config = dict(
    hidden_size=160,
    n_experts=192,
    experts_per_token=6,
    balance_loss=0.00337,
    balance_bias=False,
    router_noise=0.05,
    norm='rmsnorm',
    norm_eps=1e-06,
    learning_rate=0.00983,
    beta1=0.95,
    max_steps=5389,
)
Below are experts of layer 8 (counted from 0) of a mixture-of-experts language model. Rows are named router (the router's row for the expert), up (a neuron's input weights, with its number), down (a neuron's output weights, with its number) and show model dimensions 0-159. Each number is 128 + 24 x the weight over its row's rms, rounded and kept within 0 to 255. Numbers have three digits each.
After each expert's rows: a language model's description of what the expert responds to; "mostly gets" lists some tokens that are sent to it at least half of the time. This comes from a sample of Wikipedia text that the model never trained on.

# expert 20
router:099097168127128170098151126153128069150117107196119125102146130148157134143123135137125121161160151130140090141118142130139119161088142154146177144144128141087123126098150116131147136130121130118116147142128144140154099124119150112148089177119117120119115138157131171134142126157137148102144131104144076131117137164158114113131105124125144118123123088116114145147137099177131153132109168133109048149069118135130135135186104152142098159121180160111102107126115125150109095111081110
up0:140090145133146138136106115123109120107100092145118143132165179152128101146107119116153096122137122117171140108124147109139108123113149151146101120087139124117135148102130111132112114129121126106126144141131153106167128112150088131142137086099153110076179130114134100145115129070117108168084131150126117124098112151113129118129107165137156081074146146110106136127085108160178120159098155156118106197130107130131161156147094125135141133114118119110095089153131151148206119155124093
down0:134092164150101161113095106120157138102142108126138179134143146072104138129159122108112112142156162164096087158168136169129076115091133153137118165108111145087142132130116108141125183133102148140140104139129151129141129169093140131133113109108106158133140138153114143169112155059164132104075097125136095140132113116143118130145121142144163097168132110149125100161095141130106102086115169127102143114161146140154163132149166120122145120144147126139094115126117140132098108142084128
up1:147162171114148150127142122146111111145094153134106131146139108126097110155134166156100141115194106133118150128142130170130119105136183099061115135101085154092105147131113115110141146161114133091112108136134120092103148157127113156152156134134150170136114112102126112139117078139113148105165154103104121117097114135086127152149105141114113119120133117101098119137133073168106108110116113129107133124130097130164108156126115112137090134156130131106065137074133126117131186115122180
down1:140115159122110078123140097114111113156101116156112087116126116127121147096158132136134149119141138149163100098117133146089147137131108158106128141091142138133101122138121125139130162089127105125117108094126134087123116081121096109119091128139138099120073145112104133137175116146135133075143144161188140180188129134152109156129160165110146117092180132140150107125150158158152124149124121120113136092148091151129163155180152148168082099111136131131116093125072133122122150145127126
up2:093133146111129141132143075163113117100133162118137107113122112122116183142118121135133105104175150105105108179074144127131104183098147135095152107132096143124142173135123142132150176156100160127112152140104114138142137110131134125137141100130111146171124157146113132111143136141112182097146177062121144106128155139141105122089076111155149130175133124117106141129125096163079116122157137111153111132098151061119122104162134125138134117109155129153159127161143127102144146113143147
down2:109171150140103122166144100109092107138116125098104114133134121163122130146130163067133110104135111082128134128162133132099126152106125209156113110151102110112103146121130125154129175118124145146163138135131135135119117131100100098163174148120074157138127111103132130137105118109132099170128117094126108104103126113122112105159106122124128103126127122138122131171139124129123175130065171100099200135143145120133089112088090118134171145148157091150125124112094134102130138144170145
up3:090116153123133132128135125141074101165178110128136154135099111140117133105165139104106119083082142131121124149122153110146125130105119116139132126139125115100106114133148095116112125185153109170102145140130125119132121110112159113119079109111163090165123142169130100137128135153156161131123095129100144151100116125147129137141100136144123128113087156074116183149111102128102145100142137092138178169145127076083102098146121129117129117116100133105079188111151178108110119172148122
down3:155142161139101141106080110132080102129152127140100114090131125109144134103135096105104097141134125127117086111129138134134124099165132098145193118150120141153136131138139136127141146140083135115182111128142118101096079085112121144104158100123108142108126123117122136132155071126134153106133115145105089144155145140128147122128133119111136116135115179112112136156138107221072138137114150154166121158111112122076121151134168139090127118156152149144148122136100150148196125128117133
up4:125123118131113131182150087138164095151123185160104093144174145133160104151164107115133101151159096142154111113122088114109153132154110137138125079155105121122120119154105136115186083123123099154134131124098136101164125138130096157146109122156160142082157142150127154139131112134163149121084176106082142128103130156145127132099117150145142133124134091170191107084125136150133141119100148135162114138119118149119153097132107133100107155187129120146136138153121139143142145142097108
down4:112109174106132156099130157138139101123152124142168109127116107151143120140094082140151197124135149122155200165078142182121115114098118135117150141135108093114119131180098159137129101099127100106119125126109136174124130140161144138145076140136126122128139102152099107121154147133130128125097114144119145120116140108166128116142093159122104124149204124137135102120155108130186116169125161094110130138120092139126125166127127116153092120105137131118084123112146133118176123165096125
up5:137116123134125133160135110135128094115109153124121141094143149149146105160130139122102107139116160117143134058096191108116128129118183152132160154119134138138104118138170109107108125143100097117101132146158136164152140115131140098182168104095114099112143104173152105131156157166132094119106146130131144070104158117077139145095166133149088168114134165135090126153101089155123145117152112093126145182122153096135156108178131096139122098134140144127115126124137113115153145123107116
down5:115096083141140147137170069156123172088111149108127132119098121136098148124132119137130116110124099146127139131129111143137135135156089126140182180104128134170090125133072119096120137104140138109139076120206116164123154100138113132097119112126075133112113101136095132149148145130124089120143136149124117153139091119111135091152130096128113110103082107137127133128117092169100116128110113124132117116105141171152098148121136160076143128115133135171150121111139142162102101151185131
What it handles: Infobox field labels. Line-initial dashes and field names in infobox lists, like Coordinates, Genus, Founded, Succeeded by, Running time, before the colon.
mostly gets: " Coordinates", " Genus", " Phylum", " Website", " Synonyms", " Elevation"

# expert 15
router:071100157094096174105153130182138068151118138157143128079107121159167117166134105135130094173144143107123098126112147161125141127147114142139132172123118140109117164106112118165140139102130150139148122133097154163120079099129143125142112130118125098108123173152117143121115102132126149103185103105139123122091092152125121118093135127156135146118127090185106124125136105187128121122113165127142066112117095106119139117141128112141102152129154158098113128153116132162112090124108122
up0:068110116082102128136091118132113087102113155123155148129074158165152117131122138133108102113139112161125141176130097172132144166135136152132105113108107131104133132068099122142187157127103159123131152126144145126100161173155118141159106165136144100078114123120115139155147124138110101110130110130127117144145124108161165111105101128151118119131123132100152182131143104157125113126094157105081070147106112113099132079166139101119130121136067147117134126118129134151158109117129116
down0:095135106131137111095098110125143180104130145119173108159127108098128148145119095121085159111152115154130092138128133164148128147141110118137140154162143079127134134116137135122128126142113162128159063089153125096110105115161125140126125108123146112103118099105110083112135099156105122111124141119128145165148136154183121129163133106086133156110158119114125133139124130179133104124153082109064154148108126120113154158070130163129204126113118115157153142139152144128128155129122183
up1:105117131112120117092152158139115136147116116155152110094168151144133142127098128123109132085151145129098090154086127134150141143104121096093145148110108151157132161144089102155139135105102136134131127150147111134148119134125096083129103092118070148142114126134101138142107132123114104143100155124102129193133105144091127145085138128175147156160124122091098089094166075173159119144137150122133073131142127128124085089148123119157153088154108172148127103178126098108109137104130124
down1:135126083131126118155137124136073111145133147143140115144117117127126120119125153161157150131164114132113114128147140119120140117137152131111130117145109145152050146116146135112133107125103109154117102119168125139154119139054134126095105140107106170125110139157111145114075139174149135167173127141156150112061110171102102172142088135112112092150100112144107135110153154112092141105101098089125110115146095116110071126103112112156138122138149192148140159111149126123117091130158127
up2:107148167125141132166143092149136131108120138199146144138154059127143123145111130123095143168152140125119129127114144158140134103135170149124147156182145111095082101107155100145137100111139131127165115113068121141114119137110143116142107159153140167135122134139133160122142122105128131105135128109092098107130127106096129150164135114093118105138136129163118175143115084148127121145163113169156092133167112124109093105156122120148091106118081125150145141142144132184110139134151056
down2:112112111120137098119197155111156133107119094143126143098098164114123149125122141111112106083141081096149113142111102149191127102114126123117137126132123151138106147132164107158145122098121145134122114108158085137109084114077134135129133103091145146120118130133138154133143115116147072120141140150106137152128069115141150120137119073108129118155163132133168140137085116082114124141190129089114166102136110121104144138099109145094133119159104098082171171135113114097165131131113150
up3:131146155115123159094158144143089099176137095150183126082124109122159150116145122145136139155130122080144144112166135142163147135107154129155154147183142120113151108101156066124158162122146131119121092125126138072146144160146152163141141133143123154133120135096109167128111125143134149089155098163147140140110090124123105110117116113092164101156112090099170130132127138145109112107091176085127122102124110124149140115123133123090120131158125167177100119129081139109124097108131148
down3:136139105101107093156131111137167144100128098150156103128105150119130137130152125126138097144133124137140114077167111105127124137093157107135120162083145130152133123132106123084171135112082161140069163081098070155122170126128135111135128116132144100133134125167161146145127117109144119134135181118146131107113128135099104129113078128149117115120124136118143121104143109104115137132136187115153128072148106136152170096137082159086155119077121136134154106092140189120121149113096133
up4:111088142150112163096083117167167111134144127136130076074102129181126141142121148159149128115134119124138090102093131104136112116128077129136100135161106124153146126134140149182074162105115145126135146159091111115158126137131139133145162137139157086128139123160100164114075145099124150118169122100107122105138113140108144150096134123106111148157106129174141163098135130138117122117161126143169090149136122112156155084102103125142107119139124115148060117143098128151160112120101158
down4:105163114127145144088131135094147146143161131155121088144136140138166095118101115153150122163119166133135149132134151148155110130136123113088135115109104102107156157142163147146134137117102147114151117161128160169094126133088140145125160111138115149061149121155138121128111150155159150116123103100113139149129148105149125156148126133087130089094077119089080109115130133195130158148083109138130105156140147110095165081096127111111120101110104114150149132168159136155137157166093089
up5:090132147101115141145124116152128107122143121120150115112117135121163131192162122132119126156119130101094127097143141123089134108143159195132103147125141134101148187070115137129142130136135134154129128095122135148141118067142124101115127157112086156152121106113092156106050152135106134120143071139143136131133111107118101080142157129148139165107129086114159154157176128150107145145147171120111082126124141132116130114122111150100140167089169112114112145143135123122176116112106143
down5:137136148130102117161116129099157117096167162114159156099141136126149108075117155160134101150109141161122123160092133120136101121107117143145128118125177150128136150179135133110113074182150112109094126175082143141157116099162157108127159149119129125130093095098087127130118149115139131129128125119115086084138144154145116117169089110137119113139128153122100101127131137116122121116152073135133133131127146156171097109155121081142113094147137142132101166126143124188101166142111185
What it handles: List item markers. Line-opening dashes, newlines and semicolons in infobox-style bulleted lists (LCCN, Frequency, Genre), plus pronouns like its and labels like Pts.
mostly gets: " Pts", ";\n", ");\n", " Its", " its", " Current"

# expert 30
router:139128093100125148120137106180134117141130112162132160111139147135122179155109152110158108121157114119130165154102081147131153142083144144123136136099132165109118129094130128108109126140119115104088148119126132110116090095140150119155126141154105098110108130142139155128141077092099136145145115098129148139110117114129157079056100146132140138093098146098170171130137092173112113093136145116145094143122131131121093126112115116146160171172123186119157118179147168139122179120133130
up0:169155123150133133171136140141138087130098137130141142132159105199133135169141125127146107116124108112143111157118116117127176124132145152143151095104122153130089081100143090141101132129111136104144160086122161070153122137144113161137156155105127087108099128107117138136117107128083096130139087154133126071189118144077129137139122130142136116136089144089159115129086126134113119124127117168117098160127153170141126117139139093122121148125144110114117160151169143166102166131144170
down0:136130126127124134133122117104144128106149138090107133136135123144123110131105123109154123115101110109140116112114169108148116154106123128089131186121131097122130096095151119116126118148106083123152115143094098078071076108099098121135155115119127156118142155167123127124102119079148156128094129103120145122108093129140216096126148095121092119143135122120135138145122183115114162143174179147148161086180123116167107151140123177083127095141114139101093117143130109091128136121133142
up1:117144133119120122092113122162108114164160147119146146107112140163109159125104144097140127096105106134146142166135170125112141120140112149156117130090129136183130169104144153170108128138131130127144132106150085134147144107143100128116115155115146110152070152130162155125113141116094101093138168086136108143103116094135155153082142174144150111057171119078104131153149110174109112177105154126141104146103112130143121100104149128114137120111139109092141149158083123083148115150113112
down1:120104062114126140124129145168136092121107170124136123111168110138115094115119122126132118130106101094165111126163118117129162147142176112120104161132137123091108113154108158180136049153120172130123097136155176118124119102108119138092171125135140148122124141126144143126112154141127097113132107163145124148125154082156133158128135115156139091091123142098111110153128086046153119163114138111152158138167149129116160109128135121135123103122105075107105129094145114121130107124099119
up2:131136157083109128154141135104161155136123130132151155099157133137124102186154096102137133117151158102133171140118124135164146109121151137150142146088112129132154106103130069130063076103134102139102147163178146117126124159160121106123140143135130136105107131151112137146097156115169126132145129134154178110104093106102175136119157092149140112102139106117163125148155147150102088141099131133152106102129143121109112122109159104143113138122078165138138103131175114142100139120184086
down2:146128184127143111170152150117122125140092147152144137119115134130097138124104146135085145113112153066144125156163122135175130114115153113131150107168099108119144120117130100175163114137105138090108168142111154139179132140113125143111075146131093145164106152146129134140127140117105098105152092130133142084154122132132169136144150177174117121120168101127140149163103144163086129118136144114145108162118121089106135141120169097187129087137140146109121168090149155140135123112141164
up3:098155095080134168118154130116128162120110108160152142078120157117111143140134115143128146117143063151158135134143143153147165181086132103104108103168154138123118117088123129096089106152160132148103106139130147127134109134080146113092111137150167108118128133152156088102135116145115197121127137131112141150103119111130180093105131119100126142148119159133114097158127125173142110083082119130124123110130127143086117124091121150128156167164128184108108131161116145140112146141132106
down3:096123117094142124165132138175183142085116156130124142148124135136078135087112127135074106155116137138113108175130111152124137143123122102121140090119134114124151147152089118119131122176185180098165102124154107161133103131102167160105130112150141133158147128126120120162119105132147144108158117146127138107125141137138137127125109104139167144132123176150165126123099119131135102104127104150121108143110144149027167120101115150110140104101131128147133140111123125143109174167074125
up4:166114064117150174129148117148127172154133179118102163103181170105142163142146141154111138150174132105119113095112109137126110117140123135115148154123165098094133099106130152124128129103113140138084149116134126142099134144118109103099104142145097114118105124162137127121100076111130200061158171101140143125147107144149131132133147137120122110102133144146118132114111142111150152150116107139114102126108087137099174143117091149142120135115107146141143114136120137148063151104177103
down4:098151103181136104090138120160110149096110153158100100143155086124089086114072149121161141112186108127136122113137140130124143145095117095102122123150100145147165112132139128154164156087161122114108127126122124121132124135132137124139147155111148126117141150141175155111127120144121135156124095148089133185120119155131155122128102075151094163170143094075089130150120118136117122164124088092121114131176096135161120102094132109111148125167138107146111111185149126121124128128121151
up5:147166102149125104163164124113140096113150135122146191131146141137145104160138112116152092144153103122141138150112086108167102093102101124132139129129168127112129127136136138124128188120102117109135138130135147122170134124121157166160206108126086106130087165116131139143147106154157109102114114100099148101125134117104169134122124091097133086138139142135175152167138143180113175125129165112092108130132151151136083164124122091143130145149156134127110084144161131107107138119096139
down5:138111141119130137139156123097115153148132160143098115086105093137111106107143111109092126142131143150103107101153154128103161117134059128148098121153116125148148150132108098082152120148108123121186164156118111105124151160117150110117128105128147143130134088120152126108096102161161124109089110152126132091141173111119097123171155133094139147110078075144102169133117091105165101113126139136109127130132112099142105119156065103132139150129096099133110130141084146097089103110144173
What it handles: Word-initial prefixes, al-. Opening pieces of words and names, such as al in al-Adha, con, opp, per, Mar, In, and Thai or Japanese bytes.
mostly gets: " con", " Al", " per", " al", " MPC", " Per"

# expert 61
router:142088136125102129117130052160114070129105162121111137118146178153123142165101143137125091126120161121144126134134136165138112157092138177127126134108116115116130189111108144141136082112089153144099140134135143152108116092129148127166111138133120131128131109138147142156124138117167131126147143127133092114124126122136125081102164104134094132129135091108143160153118131183161137116117137159161078145110127117181116100158134090120147117147153162074112107129142175137158072151145124
up0:141117143111105128103134121138126109118123176122109143134194083123164091125133103144132137128152107141111058162128100133110101097144105120137144148102127138110145138134080108148114126080115138133151147102084098110159135151152143159123176129131088123057137123125092148107097136096130117143147115102132165136088118130131129107131118102137129115144107111110141105119129135164135117131140210180096117133117077125137135104140135121109098122145138076128116111126130185096162133128107154
down0:110139138165089134153100127108149127142097136128115104116143105117096163090118171116152135082147128129166121089107135150153113140156109094123133184144094116119139120125099073194171116135157119115172160125125147148133104143098089145158146139147127159123139140137092151092150128109134109128095099074128121124107102102149133107153127094143161087137143098112114125113099071150130139163106137117135147109139085162125116127142123186133138121139158078142111102104116152109148112139108133
up1:083094132109120138161135162135138111136121140118096081091144122118165143111109138109106140132133175135141103113120089143133164123136148118141138136148122098101121129132104152157143056105102150144138137150119140125148127115122131154150118150172132138111122146148120196118111115119123146135173159126133078093062081095163098141118114106113111144107157128134143153139156137143134127167121140102140128097146121174169090099134157150142133103093095132132157158136135173166148132121065115
down1:141127106152155101144166155167147135113096120153115100114143141106111139132106124115131149140136154101109133136107113105129136150190152124120077116095124139117101156096106146111091157134143122124110166125134172110124144135098147167117165108094132127118131114109132137111152124097155138157116163117144111154107134140150118137136145170106148106110138122141155136099114158137092086143110161152047114165120096178084122158128151062133134099096159116120116148169145131150078128127118081
up2:081115121094122126130137091134122078144144141155124120118171203170104128104141088151152101130075150150156135123120143193127126116132116189113142118092131085139139113117116132138140111134105123126128147142122101120082106125121125107145146146086137155127144090110155125180185149159161145129136122131122124114091103132124119114072125117153091104166094097091114111129108140173124140158108142158145110167108097123149146108143134117114142136100158163140141107112132174122127125131141130
down2:119162095145133115140120143096117116104138126161108111143131122102111124091112138134147144087152062130154107116120150166137135144163080122058175190143124104115129065121123146138122121115113125118122124132130108116179118136135180135146122119094139139137131150187167132107103119147081140134141140136140117117125180098106137122121146101115094093125146138110130107119087128142146093167167168139104130146168141086135200144113135098146129120114138121130150143113110109144147134152120109
up3:105131148129122159125146131178074071141099136113119114150131123150128113117125133158136099102103144095082141120137140133142137121117106139169139163130070146142118136103091076126141134139089128130139112126124131097133145174157082164136109139123123128094094137121122084183106146143137108124154133093089092144092153144157161063125146140122094140158137118104159179145107134127139144104114140107102097147138143124127144094145128114155123157118140098126134077130143162087131078145131143
down3:118145187076094131115088180103157144091138162166128110116168139133132154116137118168099132134129086133134134145119111121152139151139154122147107097117161143158146117112144117143134126157087126154170140147078127109141118116090121124151121085107149102156095135141104114186090142161134136118092167110128104139155150141134126117142104126135176125144130154141128144174138144093136124125124139115156105091116137095100114128143154123111131120051109098152117101099109087104177131138139134
up4:188141140135109089147079121170153130115094181077143156143165113144132130184107107124121101066145111121137127130133114113116135116121153118143125096139104127148122136113180149120086151129100106153076158138146169151143141104148115122161159123141129157160153136117143131153114118095135145140123124142154138116107131154145108124101108125131100130126139108122086153133088094156125136106136089119124113172093157186117126195138157123165132112151136141141143139163153144092137118109106104
down4:164141068130086126112130127148168130138140097153132104151140120142138122140127080102144109126098105118139126114145155164118105137099125156102190104133173103137096117087143090116118127116132190091133126142134113151080198125145093121134112110114110140109130138107102087111163139110087117115125179148119161112155121148128103163121116152139098109154132127118123125092108105113134160156114154130123121181141149130110075168144170123133135129107109121140133160139144154105155116174112122
up5:148106108118143101119158132125106150104109086117096106144161134091132168101117128105107148154154118120148138125171113149111133155067140110124177116121159116120150134136139119121129131139115125171086145103084079100128157081148113132143125113156148081129154130161149122146092115129121142076128122088159111095126120145107149132113126131178147127139115115145132107125130105152088106101063145137089105140164080115168082108107125123136132149091132155125130107118176155162155157139112133
down5:151122135136134145137144110129124119141136125106143136146133121109140125156181110090111161137131130129124092093180108104093128132147124160171131062145097189119144101147159152130134095147143127120092125172112160154113078171114087130117102083127119143127097116169135135117127139079126115145106177122143120142110112147143142122078098146077124129130133124079123152159123117119140165084141138121133130172129133117131165173090146136105118111134148194137138128134120140110117119082145115
What it handles: Stems in infobox fields. Word stems in infobox and credits fields like Constructor, Distributing, Executive producers and Platforms, plus express, project and votes totals.
mostly gets: " project", " express", " manufact", " expl", " Candidate", " att"

# expert 46
router:131117093127140144105122077147147077144101151146125134145139164131141196162147136152135130123128086130138107182125132155101140149109148183149118143110134124120173120119165110090098131110099149128124153096134105096130147139167157082180134147117159141102111129109114135149131144105127134142109137111129093131117144121102122119117138117102140158178108133123107136160145083160124158097083159172111133147147168119134145112156154131145152103169155145083100117130117150089161124110138081
up0:128120156096148117139126100138118112119131165165148072138097091133133157108133113137137094146108126087131151133125121124111142140126119127139078133102161106106117132135124102102100081127112147173120098133136083093097160094153143096107101155156108118121106124128093155076135115179136148113140113125136141079149178102094129129123167183140120158169108099112110073138126097148155103129151149175146114142122128114128108085155137117127146119154118093121122135112082143084148150124106103
down0:132132148127115116136136110179136086143158153113165103142138106157176127086092095118129111098139169131148172119101157138171089137145123106144136141099108120127140154114125112139132088153147151123175120116138108125100118121153118121100121143101129181165097076118138117131137118150140198124129082084119162084133118160131106138149120135115122113164098132117108079153116167157147121165118173143130131137158132127149161107133130146135138122141139168131171137145129160146157156177102108
up1:175149103100117135156067094122137154090092164156117154122128103144153137104143153118100121165154172109097104127152133157131097126116112156141105139142119139162171106140128152125144129076103114131118137182147126143142121117144132155111130157141151127171119091102142134168142096107139104136119107105156102132140141166118162091138153121127126093152120132145091120147145147157091077129112179166085124121086127118139082118157135100141122069131120124086116110144157134132143116109105107
down1:075166111162146134169132133188140133110134133128152109137112121142079111101088107088117168151145136129107103156162122151070128131117146111107112084116103146156131130120053098122094088125144103067123131145173153155144135097164135148139124150105143131144168113166128169121132104099172119126154132118136131125138140126121130119115133131090105150099117156138129161119102118151107112147105101134097099144110112107125117096115129074113101114116136104112132142136112146153152129152077099
up2:153173179108133166133128121152104090115103125095137124141158148152135154152096148112160129134083121081119143131106126125133131107144163146136148153079103109104151165136145147113150123158143136121115134113142109134121160113161158129149177129120158103128141134102146132146136140137085164170154111134124134093104163130128178149157114122154124123139081124124086102159167126166105109128146146152143146154092135113120150088181118148149150106174145171122120107180074129136097136102130113
down2:127126115141085108134131108113121139135119072131122121149125136127134145122141162148134113105131123126162156181103099106165138156157113157101099141180164133125131155117164142130157130141144178092109127140114090128164152176119102125171142137187103127158176141112110115156128133117112107146130165089161110164147113137152142139138076138123134149177113167108167111135145128138116123167124115157173152110126161088138091172112082091113138118131091129116132106116126091133129100114154143
up3:136184101117146142134138115180138100188079156151156076133124154105141128117165130172134092093154139130133095145116141153171177124131162094137087167115157135118184142129128112099129125123107092104107156103146101119137127151124108094145126132098129160098092138154119150172131130137128128127131150115110110129177143159123075126078151124108147137140148134098107130146144128139126160120108122110074147137158124136150089150183125156132106118101135151130135108131098118119133115117160135
down3:112113112136137143157131109153105123130094060156149144134128095103055128131103144084150143075118113127104160128167115104123143142117113132115122137124091131120133092158104112090145172182110150103167145145090112105140132147130124130149125115097147131107140133148120084118106145136120115140073170124113122110171104089150180117136148099166121108125104138108116146114183137130158128125120160132102108150123139137128141123078121143109128118171167102107147124100126087127072139126154127
up4:109133181116158133132121124141126139100110129116122137076093123126135147125117144151153139134141131107086129162125121155116107138116106109129151169116182109109108146072118117109159131131118197164114125144121103149147139100111129061144104151096165147161148084155155183142143141165115108101072106080136106107111143109095144120084156099137136134154108139110142095153149111146107116111113138170139120107132143132149127128145112081132120094141122141122131119142125133119178068135102114
down4:167118168134107108105103176111140108126125147136123139099134130111155125100104179099097144127115128160113145127084133163136059082101136129129110119159136124096174103119102119162110129086136099112139111120117150156129110093132111149128092118104129130114122137142157151120143093157114113084066158130108139142157133123115085136156168112156144120155125139110061082132146106155134130077121153094114110122079095158141126145129155120101082126106122105141152113127113151119134097128156130
up5:125135104127104122103114108165156122099131093186131127149100145154098091124120119089105139142144091146146136152129098132121087136121117127145148119137109090128072085158149171146117150122137129164126165103124113144116080132158160087145147115089127154144152119141149083132168121126132131124139105106177080111113134083111070125107131135136111106150096128170136142100108121136087122136123119171103147116165129142157144104150132164159111110131114127104112149132171102084108152121095093
down5:125155114096106106130113123093128129071142129132117176153141111139138112125149120110085118147114107163106112096135123076109109158129156109125114111091125102110127136118164123167137117170177159158130164147174124121121149110131148124145132140098131097124164152128145107181120106103172133121138083108147100138093146123088086132100184152123124165100108110121131151117116138109121146138180132121106145099141089154146102161097125140157083165165141131164123106142120120150145124111074126
What it handles: Person role nouns. Nouns naming a person's role or occupation, often the final suffix piece: coach, director, President, politician, footballer, coordinator, actress, historian.
mostly gets: " coach", " director", " President", " member", " politician", " footballer"

# expert 25
router:115116085130113162101143076155172085132098122129106118142166149133130182155145142163150131108125083145131128161130114159101160143124150192137136144136147117117152137108156104098110123081078151136117168105126136116138155166170138108158124165133167149121088119103134146138127162112127167151132134134121072139132126137146103107089120116131120150133126150138128130157137090149150161116075148150122125126157158093119149129146155116148135128146151158082107120126126150098178108105157109
up0:154098136140109103129148136134102111118123164135132144147123129152152148140131088104088131162065105108145103119149145143126128119137172162111167114119114137117125146106146126179156146146166131079123122117096104074083096096146098100146141130106111125147120151091127104148103181126133132131100073112136091111106149117164101085112178121107109146139133120090108115107118126146108140109119162103117089110117151076156158141122072136123111099151138163133163160106122157152122127138114111
down0:116110120130143126173112089157152102126133158147111151136147135117106094123104122076101134144106132154085129182132146160128125134113142150150129138094093167166107127145166105129147087126153153108131091137123098120117113159123139132134166101124100129129134141118153126125162131087113122122094147144154127100159110066128115130134108185162144089106149110127144139166147152182124139108161147144123103128113144111133163110149157045118107105105113125129140150066104142111132111107147092
up1:122149191103094129164125127170119118140125152117140151129141108123132103135155099151144109100155096163130172091061133110121138120088131148085136121090092107147142194111113116170104126128086130120109175115127121092126155144129122122146100162102131133131103123131122136132122152122126131179109140090069105128137168110162172125115168122157151150146132136093119071183144126160111144134141132113108134137109155128120096145162097118123101142149106128154119139127127154135161120151123155
down1:117119128117169120142121107170116146134128152144133139132127115109154162133149150149155136155155119121154120173102106138135125102176145155105146095138096146127121176143161104095145152131129121132116138138057086137111099161120103122167107121115142073103156162111111157109157119119137111136110126153154131138158148123104153157159152105070100082113147131133142116127110082165159127117097098125124127151136131172100121188116119149089157138109147147143173176136100127095096126129123162
up2:129121149168149124086105119137153073126089089145121124116115133135105155108152144116117129097165092117106147142133147154129137136083139130136123137132154139134088103112184115132131098104119135116083091138107183117127124152135165131118103157148165123120072103122113117122126151146102144138116127156167123125120125154133083141085153141133136138108112147164151099148112119089130082182103112158105115105129167148174129090127145139107106149086123131112143148192077096099120099120124133
down2:118140154143118121144156119107082096134128139117137113119091120107169147121118159137122127111124141170116137125083147127104147107100132133093132153112098113120129132101079161104138126144144133085167092088137124110123180131160135108093160084093145135156135113127145131106089195142097137121084102143079134132133144150146106155118152101126148128174121131143115144127142093123134151156171122138141101168130107154127143133134166107134087116215136110144198113118127136138139107131138123
up3:091168119110137108116135076101135169108085174128104144076129140134080111130159147166121118149115106131139099129125164161137138171110132124127134117134124117117105164073096108115143150173144154094113153142133130139126124106143109107078123133056168102134098156130096131122099154159121131142133144143124106141132124158122121127111128125136119127133142088089121110134149126145129134097096091138137115101158178152149165164186120170165165153121159109081145117123119103120127136124114125
down3:131089130142116155105126121129110174143127125107085120142149137159112130144171135096106163161177099131122181109112083085114147164119103160164170096161123146117157110144183183127124132129096137132128141064100126132136137171126139117121128120163125182129110115135157178103147116094153133107132141115148125121130116137117105091175115131088127127166139114109147139164117107101157149139109175151075111087157149130139141115138102107116129123129096118128117122084125117129148137124139145
up4:111116154161136140116097141128133160109073161136116163139105132100108125143119137128162069119096146097156089112130150194127119103105136131183152114117108133145130146126150126138101137075096172125091112123122114151132137116103141150115128130114137164091133115178125167100170075081174157106117151119141109128129136115127159123125129116113119135132140132157110117150150141145133143132105175106138160136142136155136118082121140106128103102099157176089174113111137144131172089120166128
down4:111122071110109156094133122134147163122131121127151117088100139158156134138111127175093165127113108118161165122143130140116126114134139118134106155115149123138122081146120147170133122140123125188102154168143117106149120131108151138095123119099118075099188135116131124061145121115155146164139133155112107164151073118119145093143073104130124124121120124103122135133129112077134117118150081121075125099143092133107127127140143101089171104121129138111121142121146107161111133144091185
up5:149116117138128103124125114134152102103093142140142125095132116130115163091129167078081117109144152160134144106145164135115095150105120128123130120152113123133135105128167051117069111149126135081116125112123156132091175174130154134130137131151189147150119106115117136118156058129140124142122097145168141179138120130134162143149127103137079111136093121149146136157169136132103146130175137133094117131122116093126101113116108109165124135153159181137133146129145111091154138100103134
down5:165128148146089145126124117157166083121139074087123170108151124113145116173150132149147160179136115153098152104130102133139089096133124122169127093129133135164173136139128146124163164123112124128116080092094132133141160115110138159140145115156126137144122118098117087133125113102122106137115142112136147201114158098161137167110127102146168141163123102120100135099146153172114131117121132124137117099112111095196106130118135131123106115104083119106123138128135096145127163135175160
What it handles: Roles and relatives. Nouns for a person's role, office or family relation, often after his, her or a, such as friend, President, brother, actress.
mostly gets: " member", " President", " Minister", " coach", " director", " player"